Weights of a small mixture-of-experts language model, trained from scratch on English Wikipedia.
Training: a variant of Muon for the experts, 440M tokens, 1811 steps.
Below are experts of layer 3 (counted from 0) of a mixture-of-experts language model. Rows are named router (the router's row for the expert), gate (a neuron's input weights, with its number), up (a neuron's input weights, with its number) and show model dimensions 0-191. Each number is 128 + 32 x the weight over its row's rms, rounded and kept within 0 to 255. Numbers have three digits each.
After each expert's rows: "comes after" lists some tokens at least twice as common just before its tokens as in all text; "mostly gets" lists some tokens that are sent to it at least half of the time. This comes from a sample of Wikipedia text that the model never trained on. Tokens count by the router's weight.

# expert 101
router:112195115086110117181135120127136084156159147107170126139085064082168142127155130191095144134165138136079090153032153075104157126191083153102100133152042071156127114162082110096158079083131090153128136162166179109095110102181135130121158133174182158134078160125163112148144051152119157185118113123142118168156170100100127106104145070145114090168150153137129077104133108156126131080104104159116130141125181099072089112163115168116180109152148153134134123104135070156126097152107193131088143151128147141085037157097167128136120113122157152141096108139134152114139160088107136165
gate0:117162097108105122216127145102146103160121116086133154114124165147151110131101097122154151142114155107166151133061145119076115171120166167120127121132134154170126122141146083154148198096073130165110101132121191108125127079138162103098098133040109194130150144120211117197114114114128110122138125139141154140146128069193143098143130104100092086106128155109149180124125131203151158098129172191120120153093069069148102137153141129141157121158103130098068094174101133118132132162149127160100082204082112133161128148136094124095132090138056136124184112154086154246135165095108149122
up0:125166080144134119087109070100192179082156169138155095089091136139122193161123114112127124110146115173151131129142140134130067152100091167120106100183139126105118128096211114118096187135050138066153114149120211082155123129120147156043104119110041185101104133155083126126117109115106080088079119166169130107126120122083065142104116078184164132157101081162137103150101148087171175137159099141164166088136154074130100140092138144120085105062201130164098116139165149139142121126124106101143129135126122152213141125143095149172168104141127101090147142119147103133163111140125129157
gate1:140150181104123099172124172102123141153099171133118121151128137162091120122152078098111101113104118188095130135145136114154135071195139164127101201105108107158110162096138071085141137118091098166110104174119127083128076132127139131150102139155163086102105151119098173166088082122091139088087090101158112125110111134137202152117116087166096097124170171123119122122148124130105085151110148130099123078161123108049115164121140109094119064148142087074140134175097098137163112159084202169129076107052130196087139186091100096216079130089084130170118114100110127073116094145121195153
up1:153109088158087105151136101109075080148170155144132107100137138169152109106087097068137103115141184144131084176133192143124177133117108146113080199097138137154179096134119195111161147118079143192205150127104087093122119137096055181078142162089134111158109113142140135138145120082154154118083133084140176101101157127148104090108081133132134106134204137120152142142172125106087120065143095091121092126136108135118134091058162116160188110073100154121152116133082114101127161100095103098154119161081070090087107045061148144182117160148076113142162089100148116139104105130119163128
gate2:086130111143138118132124126112136116103071151149163202150114133123154174102087085131157096113175154128152105186118158050185120094170183160129100152086132126116134113111099146155130067145186126089122119189052113104110153124108145170178106136088188156089127106154142135173124167166154149097144165149100109106111151091168144159149112099129125086101079137113130167127157162150152110065167147123119113119167233144136147111132165105155157130171039155115094138127154150145124148110174147217118100128168214109142115143114182135134111109191124139101190113120141167154146124162124132195
up2:168160130066115147112087150159152111079109151147100128114151084070133128054115118140174114163076095122112138212099096098181073176130112092168129097116184072175142103117113104079095136134128144135122226122153160081115166140185144159152150065156152123098092140085117120074169108122152179136169124179119117116133092096123106101055118124151152200138190159151115140146123165151119110168067125147119124120105112206111138123123082077135121136130099149188159105103104141129138137096162186165115108071075148158088100113124124111125125169178134134152083131114130203113132117140110102120
comes after: "\n", "\n ", " ", "1", " 2", " 4"
mostly gets: "-", " •", "10.", " 6.", " 8.", " 10."

# expert 75
router:070170094100097110071124112162107130148160158151124109161114114128060192167168140136113076158074140147189148190141147103108127128171114145141115128130109112185094192167139115185126159100110042125142122199161119109123123075184197156135220114144172168130130211132104122138146132172097131118124159116159112178161142109112134103135148140143162120076106181111093116176118144110143145108125072072146070161165128109105123138102125140150148093129129189139123203106115087169157127175174182102124111139100123123150108131139162094091116156160133153136124138151166113185142148069138151184
gate0:090146122164093148129141172097167108177089163128104095105119110107123142104117165121128132170083097141139172101104132167135143089091121111093173145116108161104132193126118170100177176115113173053184130101130110063126158136143169121143147122143106184097201144082121108111171122155157165177154130123107164128134150168162096161148169138126197164105184129082173145116151112107139145115143143096134134158167083079106163124127135102147141157132188073117150104153185078147076053096062141157154110158155093169123094072150105122121127240104089132076093113130067106116146126124163081134
up0:154072123117089163089147104134171082084128109097095115123084157151137080133129078104147063114134127069145114184079167132128104086139138115140096145074153135109140107157152129102176102096172001131137116165141145195121148166141157158108164140096140139140110215159077135119063168130186130108113114100117128109127162165137129156129097057176180113098126148110093125057108132094098176126155104074106090173151091097088126157138118156087086128124138105096133108120173152083101131099135120142088105089130091140146165164114123144109168157114078108161146137228130111154129159165109125168
gate1:130117108144052081103086122087146109121113132168171159132137132144114093140092126190106054114134122162080082141122141091084086108134118125092106180159019175167102093113143120147094166136076164137164133147138147141161100129107044116112102083151155054143065110094075151139153127111086149150130173136150111147077136140188145151116110137118109117145151077163071112090146122135101120199165118119149086130066116109121165152128068088107127164193113129193113119123096127137107152170156112120128107135142154156116133122037139107113194136132146124096167204141147132177145106098137139159
up1:106083110131191111140138176140109118116120139119139142101123145112124106121149136091114137096142092145097124149103172142095065187181153102117143118138107140104157168068108134093133150186101184172132123103137154140141127163142064100096160171121101103128101132147128150152125069157097070097182108132127190120087146168124105122054090148063048088099114147119094161153190084122114209178188135185142127111177185134091178101147162119139094101135207140148141136098096095113144102114153105177153149152124144178188134195084095185145119114118160122088106096173109174117125136095084134114
gate2:105129193142151135144161140202164100102087166153155087131128116060152132174135121143157090124144160084188159169142156106155098168137141144119083120152212201140131182109138182079112122177126119127092087159176110129122133088131141152169136097129125137135119157117092157145105085135125114089103141167142118124119177129173100107140120143182180113153176152094147154118120110136151055034173097085190115160116096135090103118080085144153153084132120178120132130096096152120132111144161128137219117117175103131150147086110172098162133123119132082077099170079188111129178140112063114163
up2:131095130110150129141101166122134103108141086089175084109032168113161106178066123172135112051109108085142136182124141152095132124191145146115170114110058130180115127090099128168123184155137117135169076157134170124072134100169129179121124094124136097166150104072117138166160170108140166121137147110072149120181170148130098114079160174151148149056108149112119101174164196166150119086128150120127056145102113137146187147122128162180143112083147113131170088140156105142151137139137177161093119092176148137188088156120118164147161137125134148071182137085087103125110122120079086175
comes after: "\n", " ", " 1", " 2", " 3", " 4"
mostly gets: "|", " MF", " FW", " DF", " @", "10."

# expert 69
router:086137155166159163118158080160123146149092155066158092061088123102138168173139149148062162196096132135134127175123128099129131103158118162103137106135089093118101115067095061114154119110149110107097142138161132155109127103148131098102131156140091117158151188139129190034153112182104100116162157122133116207134151082167138075114087148100140067134076105096133060147167127169191117159149153113157125144125149118128111142078151138160146129106167177120102150162100117182112115198148164131110103100198081123115064101172129142075136089111088169151104118155174110122156166111157175154
gate0:179127126115127152105118157099079081075108117143106140083157148114166197129149153185106144139192103157091084160152076127122127109128115144193118170158172184186139107191138098113154175080125159100175137128140083172080130104099169070117169132149166150108075069151152135166096137122135142132110159185109118118122146126190136091139125110107100162134096085148128125126163160156135131178132116148098131097121115116143085117089141057118128173085124113168082148137183106068109206143089118068130132107087206163140089139176167109152100191131112147138133136142134135080173107054093111120
up0:124137145107144139142116120192086134120080126121158129100119100098132141179105114182151136066064118126137150115133146150174140129111082141120128055155123084073103166100131213121114142135132110114107121106123156162145091074145202156133103115132133120158139123153117079174057033142070119180159125128154128114154089159085077087080078135086101140142136124147162107130120153110140204138137078147113110134127144147123107117161128201088121096137182067081154111104110180101212173105134153109133157195156158162162163106110101175097182150112146136113137107096111126067143065110166108134
gate1:144146117122091121122104108118198141155146190141101125106106114124044132140085114072114173127100167112111098133121168114163144137174081181113175160067099170112100143048122062143140114164098131149125127168153206151166085144124157093100177131143137181087140199101140134128233119125080113093119136111079163127080140121157177129140120134101162085128110108168123099153149157083183137110102138143109155167108208108075132150117096140094131191078117107132181120110147121154114084159123153135103146110150141150106100073135072130118134077176150155135122109179072152095162150166140131110
up1:165121129106146136127151123200105137184083090059149137179164140150117159179138138140092149121181129130103130132140124134155127169119210146145149147180158074139114142171168107048111126180190061130093113142160138156106091156108119129110116147139107117140129081070116170138126127158127152108188155118141078091095172107108086115090143142094178137149109154050159079080133142125089116204178130154092141112179145121142162140098148197136149074140125159118116122161103104127127180189122102130152090181226194110106115088094127148116167074142120123110120117108117131095080139159133108102
gate2:098143170141168078146150155124136086073110122125081050147142139094097093156162133152120123111165062087108236200128074118148080120210170111088152124140130109186134096105147207123177203143104105101123127126213179098141116096119175141157148056151103164139124108084096094141160153193137115124149155112138120125098140152163123101140116110136123110196147139152141124129147140098102143128195135159128095106142201153131091129153118127132175094132164139135070159097119151135142052140107139152105179063124143148159092138122108131132122105106139075135118139168116141114164111120170148154
up2:168157115147108116120112151104133096132152173148153117083147111124102173144129113083114118131094123177118187154103160188094167109153149122116100170114154116170140169188199170104120128183152133139143145188159163104157129113072110162169136106122135125091150106163109146158072086140176168094127205118136152143060166089050110073109115117161182185125124136075109075158203165097121255102160144132089091086111065160137132136141106149106156145093125104113121111124129111099118139141116102157116133076125134128129146072152146130189129132191163112075107143121110073134100147133115141163
comes after: " the", " of", " and", " a", "-", " or"
mostly gets: " ge", " var", " gen", " recept", " hyd", " imm"

# expert 61
router:089165127144120185095117088138109102189184140080110126086113117105127184202187115129140094151068101136155083129083137069108118121133153179109149142138064151112134168142108102164154158148137099072140098169160130127160170107197170176135204152153117118106107141120097096157152131172000158097093128091157162168151095122111179138150076151079166149125134119191130134137169150122173200165150155155126095145128135094115122143120180103114126119183129165126092164073157127135115135165092127135129127149165124079103120133182107094122137141180163100175128110155131167148141117131101150165
gate0:107047164136179144117134104079082087120138187172125149076120108141110123137112122181162142112114164125186114131170152182127046201119160161102167009201151089172132113139120151117123120204121077076147112118148133107102147096113146164109104136097168123102162135117148118110107186138100159128175118087165087150096110154132121141091099103133059099119125181126145123149142125173144199160134084154151085090153166155154103092164129145137140159123155117132107131091099123133158168102160183168130091100109111193157195107124101131128112104078186102138134150152135112110146107108109153165
up0:149122202134117160088181137119098183102083086089175158157117121148050145115153088129150158146143090136120096080147132107149144175145104117167110099106142159180179141124197101106099098136117090095079097158096173127128132164142163153094099200097226120106145131111073176093124144151133104105157100187120171126162141143106125163066079162111144093183125109106061113135147081130125143076063095140134127152126138115133149123151151170105131081075164159139184105101184162108128182102158110148137175135110142172150087148125119132110128148205084124129123100148122137110175124189081143118
gate1:141133153087176135122195149100120172090119105051146140089140095074101108085189115145125148167113081137126104081146144100090117117131150127135105036166163125129073118181167112148126130105125171158106129130053167106164170164128119133132143120085185088077214089174128170107170149083145090091084177124150131176130178122115116143118118104172134212087104167117165148122104064188187141127088123127098203118114154131071106123153164121091119144152167077116137144162119145102175128136144138095161116144123121139103162104097093129173125133121126100138172136104129059130096139087119090127
up1:153152121098156115138158113124103115185153135151117174096091128116122095216094149145081142086180147193169112087115100152089159150125138091042110115111118130099170113073064055191176091091105126154124118156156164121137116154129107074150085142183118183091122138117123122146115155163153145133143098126155078150162084138121071122146146104144143144169170181143130118139144095045157151074172146129157127142174123098131118117092154146129172071152151089103088134144124145168182153102139119091166156085097071152131141151082123129048114155098113123077127164152113150132137222133147147164
gate2:145185117116128170133110103094120139092128152139120128126094189166133133183136143119126107158140194124146120173140051161073128151100149152132119125122109171079119122093133091107150128107157176119066139105120140098194195160090115123122128131097183089058145146126170153131172133079146154117093189150167125143158214079126107166153214144086095139180174154121175080176137081131133093079085063118084127169118123139155095190121148105127135177137108084200134205154090125095141138125112145118142100147133121133132166138089087126113096159150161082107157120107129179126148176087105124149
up2:153042145048065077118082132085163122170122134112184117142147122148102099116137154163118141166084129106137143120161162100172121108126099104174119112166183139129130185156144159169154109138139116089103165124066116145146099111115139113064159089131209093096141112141052168111137109103151145077135145106060069132161105127182136114147134166096087086138140133114097127104176113153111103145071168062103116111100120162148064122164107135175160133126100130136101128126096117132153167141104198188136126117104112136136053141148183117192099118072104128094155097085105164089110133138173116071
comes after: " ", " 0", " —", " 1", " 2", "1"
mostly gets: "–2;", "–3;", "–1;", " 1–0;", "–0;", " —;"

# expert 72
router:127154156164134171109113115128160139127116207143155083155093169125087122159113125170145141173140119157141109145118158095194149089167111150184144108150130105187103200050164081195157091073126100106144091151139124103099162067159092125138146157118144110140082137145082102081152118090086133143079118121128154149125100117210122137032108094135133123164193122188115128108132180095102162149104162144153111182184136137116114138117113167171121125127105177088123091107108151092093099146163110170120107109164118083123043107175151125078109126079145172178160110154130144172147166124106157143
gate0:103144118180116160086143162087014133151100102138128113081128198120097139156087169119140132138087204103134098148095104065141071117129161117103146102175165192114111148069170120164137164117153073143174135105128153104099161139121146056150142121138143123132124173103114092123168110155096134140147147146086137109130133084136126132096137160072150129139148061131156111091143158165076151151151146136112082116097184164142176116126094100153108145157179136145102123184158091141095121138133087203114130105164104121142089093139146091149107085024153185083071160109165103125140155148154079114
up0:193159196129161133130120083103116128066106110097117151075107118137121155099110095117140117103136098065089095135132196124148136092117170142078117121103153117132180115089137063095151142094111139125168131151198144126166116115210183131129155199160120166099113119126134185168097108142108105124113125144158161064151090115073080128143112111140111095095144114168114136123088176151185123109163166128117055207092124138119141132152075165153111163136179117121122037133145180126103116108148189155150105167161086181125084092091149102159094112090098140112122168125122171165131159115133061156
gate1:133119129154129151112089119139106153111109108127114168143129132153179096126198106144148175153141129105087111126170147180164151156092108153058087148189132135195196139128159073129131144157127111142074035083117109105076084122178080083157055109139136102159111087158142109145107106053121046192117139112097104172124138166115192124105159109147132101170131124116089083146170113154158144107118086125161100072145115146044183184097128108132154123177205100082130128152124147097110101173092114161086127121125098122144178147116126128134111157090113141137127083150109150169147094112168148118
up1:091163083151118157152114162103121120116108120109128137118150068208151100102121144149108130124122122091165101148100115184073145166106092118112129160147151146183088169129163172103151058161117095142081079122131112085113099081164098131095143128139056130138185103216147113171118139062112149183158111112101198118159102126059111131124130082089109131136163080125136117119141089129114140074101129188144104074092111160114133198181116154141162133130153134089123112095199169064168152094150127139183118142145118129134149147054077162174144116112169122056111116159120126126162157107107110178
gate2:069125144122101157107111098168073087157161111123075089170097089089144150129149169089117102134103113142112176089152178146140165073116163158129148090187127114122134112096211136125092106150185191086121132114154073125143157150073113144102090146134124147036115090155093111131170153109092132121142146121111163154127114071103131109091137110145105100101082060136103153092096111152169091118086164125136119190155113130173155091121170175159109128152109106160100135191120169112102142143071077087157120142130128117102087093188110084108107097089205112142153153150110048180182132145146117099
up2:144135149121108137078124128135088147175129018093129156231112106110087124140084151111148035170118113132132124148062189177100140132143103120144151127126135157139156155163129044143126080129116103145107111136131082172098121122083123115125194138096213101091121090146131113128128113119098150101195075082121116179179091122151125138179093157126161150134124137067108154134181125182135157153111130112089143122135109199156086118108086154112079130157146176160047120108153073121135128147153166165117129157146145162104117146093182134156189129092152101127118111141110181133148099153150116101
comes after: "\n", "==", " ==", "===", " ===", " ="
mostly gets: "==A", "|---|---|---|---|---|---|", " (°", " †", "==See", "Area"

# expert 94
router:132113106106138122086075109126086107155116112095149076119140072079087197153162099180071139136073139136161159134114105124133090110152165125208076136088078073149106174097153082205122131169133128112146139163139093085121153143151148120120190112157170141206146156113106170131131120123119055081136140139095117169171150107126128136117110150113146159122154135113135078151132158171096111100149082065147113153142142151136081122069084115195139164103174147145188198115160085145115158136108140156117106128116140077135106116169164106089092149118065135105161117168156108135143112032176131153
gate0:086126147172151149129153129177167117077149123142178150117120102114136066136105152077108175142102143140146129129081101137108175126173153161157129123121150082104101119163143162139199150165116125108133132137109169131082136123098140104088157135170088144082165169151115159124142140194161102097139092113104092103115123142166154198155123166096091099164114111113172073146104189150131122139172074079149192173138166083076152165175128087149166112098134152116109150141184145147189095117139207129158152082085122180083205107114057067127081140109097110109142122131094142139212114116106169154
up0:132146125105044165110142122109126176126192098123104080157095126139115099079123140115125107131154098128167187095170125114095132158099140177160126158151197173180037111071136110139114083157129176124124177129097125128106126134138118112167122080172126068167170161157136122054121114129129067045138061096103108180081148104115093139147121134136133079143117128155109165196169128167108144169123121123140133110204090158085170105097158145104123085120176192131137115146112083133136139134058152107111176127071126078115087102070159153128131109102129101117128089146130092105171171164131114141
gate1:183091102193111156124158153118156120130135023113164191141143109112101117153089162155110142111113134091089137154095137148194038057126097121148096155128151083138090165159127126148120135160118105160149143139177095138129099138121149150082156132116133182218133080142115109169133116140152087171109136130178145102169117120166175167104146071163152114190136066088172058132151065156108151122127104091132130117167147114168115066121158167109151147114107130153091167141091153109134091157097092053154140113125153160167134142120161115129136095155076112101172101106060129134126102064101145112
up1:163125100140081121143135089145097117106117121126112142131080099158152140130079137144081084067077140067088060176095174129156166163117105153158150102122120117131091118136117199138112141141098129135134119169118158085106088132104075158136140129157171167155093075079153121147071153136114130117131120111104163124149122157082101151079159094133040125147130098145218121112140066113131166106158122177098109200113177080121085091147085197171168150111133114105118123148150054088117120118115094151121130084118194128099083076123132187123143135065138134170176131083114095090105088135077103089
gate2:084197150118093088134160179131109111120130107044117109112205121137131138098151108147145190135119170137152089117119172127155169089154104121102121071119099092100095113113134121145142075139137125149145195184146156042176126064172093172143116141110153155128119116068107153188066120094142125100139135116069140115123162113177113127139078159109135129172104164161123182163093112084117091086112129091109144218147133148141118193085142110146130133103156148082126156108088155158215122167099145146129094136164151101107154096117114096164179083131139122081117116100187176177129107148093117100
up2:089111131208085153130151145124206152206129108157097161176132121161115124167102131168080111155155158140132163142140112138101144167102156144113131157147133138127192116117118166123158124101206145168070105145079106092175147132137148126141161148134172097089143106139138081135129120196154180132152105155131131102122073087138107152177144068145111102107071129179147161152168098139142177175112120145148058109136112154144173068115179158147125077175161171161115144112100178129099067118197090131118116120137097132125198150156118110142089091113121114129168109064107148130199081181133150072
comes after: "\n", " ", ")", " Party", "|", " Team"
mostly gets: "|", "esult", "Year", " Pld", " Years:"

# expert 42
router:144091179113140111144129077137077101167142141085133133099110096118181170177133143146163126179187161122141103124097105092154116126162127151125125174139097128119092241096152085165173110138173107153098111133151102142142174066152137156078154107110118140103104138194137125055135135120115158106080208119105137195119169094106163077092088129110148089108136078139143101133189149156196149111131122102114138134118176120095108162077148109175123111140156138102094167132150145106178130147141225114089069095154169143103095072146132174133114093112104114147131087182102121143143178066125142148
gate0:132133058084148115045146123115162170149172103175103163092159075112140128179131100133158172142134117141128092121145095148174181095128082182131111152128122069092094201112135209127140177092111152136083092167135106103116107125141134152158154137106154117041162123138172120135107148160169115083065173108039124132124094145117170082102109099101148104194157157124154166201152092147152145121101122106170117099118136150116084156109132095165106150132121125128092128143132036136173141181176065130124087125152082133144146137134126104083102139189146083153189116121098115134152123130150125158
up0:091191113109098131153096133167109141113063151127094107121083140109083135141157132158086107101056119108196120111116150102078147128131142119101157184167145101124095102117098110066054136216200090106129191153092106154124128091143117152231132171186146117115143140125113112186127128127076126126162116127152103141115118128120106118124139122153143096180162164110060149173072059127145152135159163164168156148144100106143144105121162125177137132134120159111156164086079082089075099134159082155158115122206101145097148122108121101099092081084120114120185101122092105191110118161120139152
gate1:165146173117095207150152110126124098127159145186166149110134095152103060174113111108170138118157120128134081143180183126148118141113172060198165128150096145114148126151089124145162102167105135149090100081099144130159084163140161129104144140157070098149144149174106175147072100182161095108153146164144167026074149110101160102131133078127176119193185116095151175132125182137127118149117123175112129156170119161065155165169150138093111145189123127134165085108136170134163120145128136127164164104138119131073175178191085094155156171167126113130089088155144107126100117084115150101
up1:181125117203091150142157163103126129140153164090188148078105104079158131144084129109131132085164122134068087163100113133094075121117176135150135097144190125122158153133165115139104121124062122162125056122078116121114042143125092074144130094124139156144106154106175146126100168076112122150128122155126070109138066055157148088129132141066118146082145134108083139073108112128106088153139118047148115142166185116130137100073124159147093152169129080121200149155130113138137114133096165139125124151154175211138079090110121137130121108122158124219112117157116156097147149078194145147
gate2:181136131093167159110138116118100097159082175120139114151138092071122140090155120139155163161127129133084135082147128135090190160159100115146068135185179155161104167106151136092172142117153124161106067170118182114145147151145116169091127143136184134146152107173094118150193141115113050138088114120112073150141150148129150131164078115143122104072137084133173106182079189119092121068135226100137099130109158125127136081159140035115157117124162094154068102163140090102105150108177160187140157174136186132087152120159121149135115112144076088170142110139114192172161131144137103151
up2:089120183086152086071151186153153099109080161161113167105145177137167109159171138164156145131172120133112114096100140105101158187112104134158128135143142151172049153129199138111151186105185135179108135139141148185176201102159063179101104132126104110060156158110179160153112127131122086094089138086147111125144085115168121121116139125119133133130145107140121139124150127116150189106146165144180087142125168112100123146080151096200113178062113114102186118163127101111111102090167156119173098184134125167099034114151166133149174197129136112152088141129144177126140103162152094111
comes after: " a", " and", " the", " to", " an", " his"
mostly gets: " dis", " pre", " re", " inter", " ex", " comm"

# expert 48
router:120115149143114115072101102119091101172128167114119123131049148085099108192133173133089095143131146094162120158127139088123144112143132161167137096096096151087115117081125122180116073128151051150106140161158152144062121078150142126127140103132121148163131160127109173039119137149116162130115180088125161082112105059141127098051120081134122153059092175111129077125144195111153168087154105082092129166157165069138078103101137123176104123180176184136123174090137125131147165181156193151109120120151138163119112127102151175154144127115080074151107116205128125184148159128159145155
gate0:123111181104133046120149082138102060186079161111128123110145095086106098106117161106098120135121082143095134141156164101133137162145098135203134098106127131117188080130122155152079101108155125166184121154150103126140131107147067141158148181147124115122064114190150135057164133149144142207126104109142171128129119134129095129126134139174120099105101076067146111094136172070148146136172110127080113117117161068096103100119085099129129173171101174113165166128134127106149131128193144143113129140079085140161119076144189156141121128126168106202090179120093151198174185139047142148
up0:127123067137093121130139140127133096072146119112179096165086115107137167107111105111066200115153143174079122176150117057184120106112112136123150115109137113117121121140130084072166148141071133162136074145168128128181112071104155161132106101107104079159165132114158146090129118095151116081095079122090115136099173217146164094165130121107167110087100203159152131082146078119032184111157080129122114106193181157123135111104106154144121155109164155098130125141136139072125129098150099113093109132121169145137094152130165124124056111203135132092135077136109146114110145050187116165
gate1:118143128128124170138124184094075073120120144209112114142077159100060077116119186091092142073100158131138138172086131114032132169091122174158115095146131132194162121093123106086170126083144142047115164114138132071100154183104073102186102141142109131146217082116076124130105115173135140140133156094113150108124110118146122106088136100112072164159103128112036076106130093132128140125104148133058147173121161078119102155094155110116078170110126098115113115095114074126098146100103116122077126111146100078097115112160129103087186167107121111138117154141110116154134119149134151182
up1:157102121086124004109093123130135110144149108148132099103163115151100124146102137134174203137075109142128140115112095111116143110162146067197120085081110118062097085118099191173145098107104200118159144111145192098063104108088123135109130151115113125153116079129132112102192139122109121130147165091197110100112080096126144138160097065102185107092061078122142117127115188183154116133122129150095092112173122133095098127098145167142144179179123125137117147110130098127147168078119112127131138200142149145127100101150083132150203061112169076147143092112127139121138151118181173145
gate2:150100161108144161113144132105130132144128189150122167069101173095088063133099147162092109101162147079056129131088133138145131080095130144128058180129135143161101068098098112174128082090120086092082114165104100141129109105133128077130093108140162185110058097069110126159151135171145153115104168170125125047113148124127079187127141066044111185123157083160133119158080149166114081157146149094082128164057139114178082145144144121109082156103128136118149162066091121083119165127110103122116135183149133115079138094126146116182148202142158123149134103133159138122151130119167098145
up2:184125117107137110132131128180127171111093126156138102110142103145132093157141096130045140126167123169087086094112130159165148154106193108171105124084116126107130198127141100123180102086154121146098122176133121140134110138165159125093123087113110173165159131128114086119181146157118150143124163072129086128128078137059141158061150124144137144132096094143058125110071161118093073080089082086126127164153159140078144138079140133117142110106123042145106127044184165098135112124099159066154190156138114182056162165107078092187120121165163115127160085152110136119097176089179135117
comes after: " the", " a", " The", " his", "'s", "The"
mostly gets: " President", " Minister", " member", " son", " director", " author"

# expert 124
router:115170099140136161101155100143074149176106165074175097140089128153125161189139143180143092135138112118186137159145175101155146157150143144143120125100112126088125126086132118186084143073120106159125153149157123107143156082141145141120144135151122103173123168101090147008120150153107097151135176132075135084139136077187122087077115096131159091071158114167091094099145144121126190098132106102082146187146124053120077144131157151190154070142154184134136140098124160148160167183137199177096130165154194124184108155111133117164121131142083102106106146188142157177144124140156128156
gate0:098149081086141119113159135122130109124069168132125142125156162113149104112170147189127084087164109153136102133119084177116115130132142164139142100145131117150110150058144100149128158064097109111184138118128100091136171132161131141122083180083205115123109203122125128069175158177111104111138150125114129056149134149122112136173135148129140080157161139117130095113168119104176132170130139182128110143169104165170085155196140155148143103109137166096140137150190059133154165140237130207134116136122177107155137168124128104119135148092112118112125079159201196188116051137154079143
up0:134120093104117110171164110048139142142156131124140092112152118101111163085137154113154171095109085153188091156141145163165201134130091122138108136138114070195087068167142174142139220144083144124196115165131163110142132143126130131147103133150118093099118109133133167146144159159098194134161119125118067125107134145078153150123156097070118193186166190195081142192132143103127167167152145090117129093095113149055122169115095096171118143123116173059156192115091117062140097154122165094116115180153111120141124130131133136128171143087164134109129103132127059150100142070134143161
gate1:142169118185138129090091149158216110101104123120114086090072123049080113089106126122153154140157135115129106089157088118137101118084150178124110097082157131132088104106094073135119112144099155055148197174117122131072135169155076120084086075127096095145104115118093158135105129151145124079161111161129130130093133101143141203167136132143087138169109170128131086057194100114144103092107154175132181093172110120107161091162128099136040085104095113105165211149117145139134167137139139172146089110143097180075138071135145095090168139119132138144162158116173114140142151165104103134
up1:080175141130138089146186139123116105131130124156122117168105093140147159122101079175093162081134154153148134155156068183065096184139104096117139078066095172189118093151133121099134065108156113146108147127105092119144138155090176169127123188158204014145106122132137135113136103154137118172101136147086134112137118104175103110107125128082110136133101064130069145150101140079180114139174120191104149163132126132114107057135104152128152181124112093132150112201085089116142138128178129085128121119132112133122106116040084145109108175136114166132177151074181154150123105143171078152
gate2:147198096131184132148149128079123141135075129141172081127136120163126108106099099096092083159072163115125143077151191088156106082044138150147127132079145111129202078108130132206115109062108122131129151086187098101143160153111156085192103157132147113142172174168147118144122162175083056161140132146149041105122110106166120134177106057101134124131180108078147160123133124090129163103161124127146118112092148121129111134135163142148185131128086153165115106124101139071134151138090156161109080129147159123155062114093111041170161169132127156075096125141123102098133142159150113116
up2:145192195170139153109155152168112124063088144175117162130118156087097147106125112117141126117113199099122180135091084058110155148143138118093132141120142138121144235155141109112158188168104036108105115130143184122171156075105127121144136104151136111110165145150184093159106169163192160069110151159125162154115174133062130154169137146152088169118144169158155118144102141108126144139122097077166132174169167084082153115157160142081167169110130131141143117174067141085116124090140104079072167091129183090131139094145163075117096086097133154139132137140119107106138172080132132145
comes after: " the", " a", " The", " in", " his", " of"
mostly gets: " law", " life", " year", " government", " season", "eason"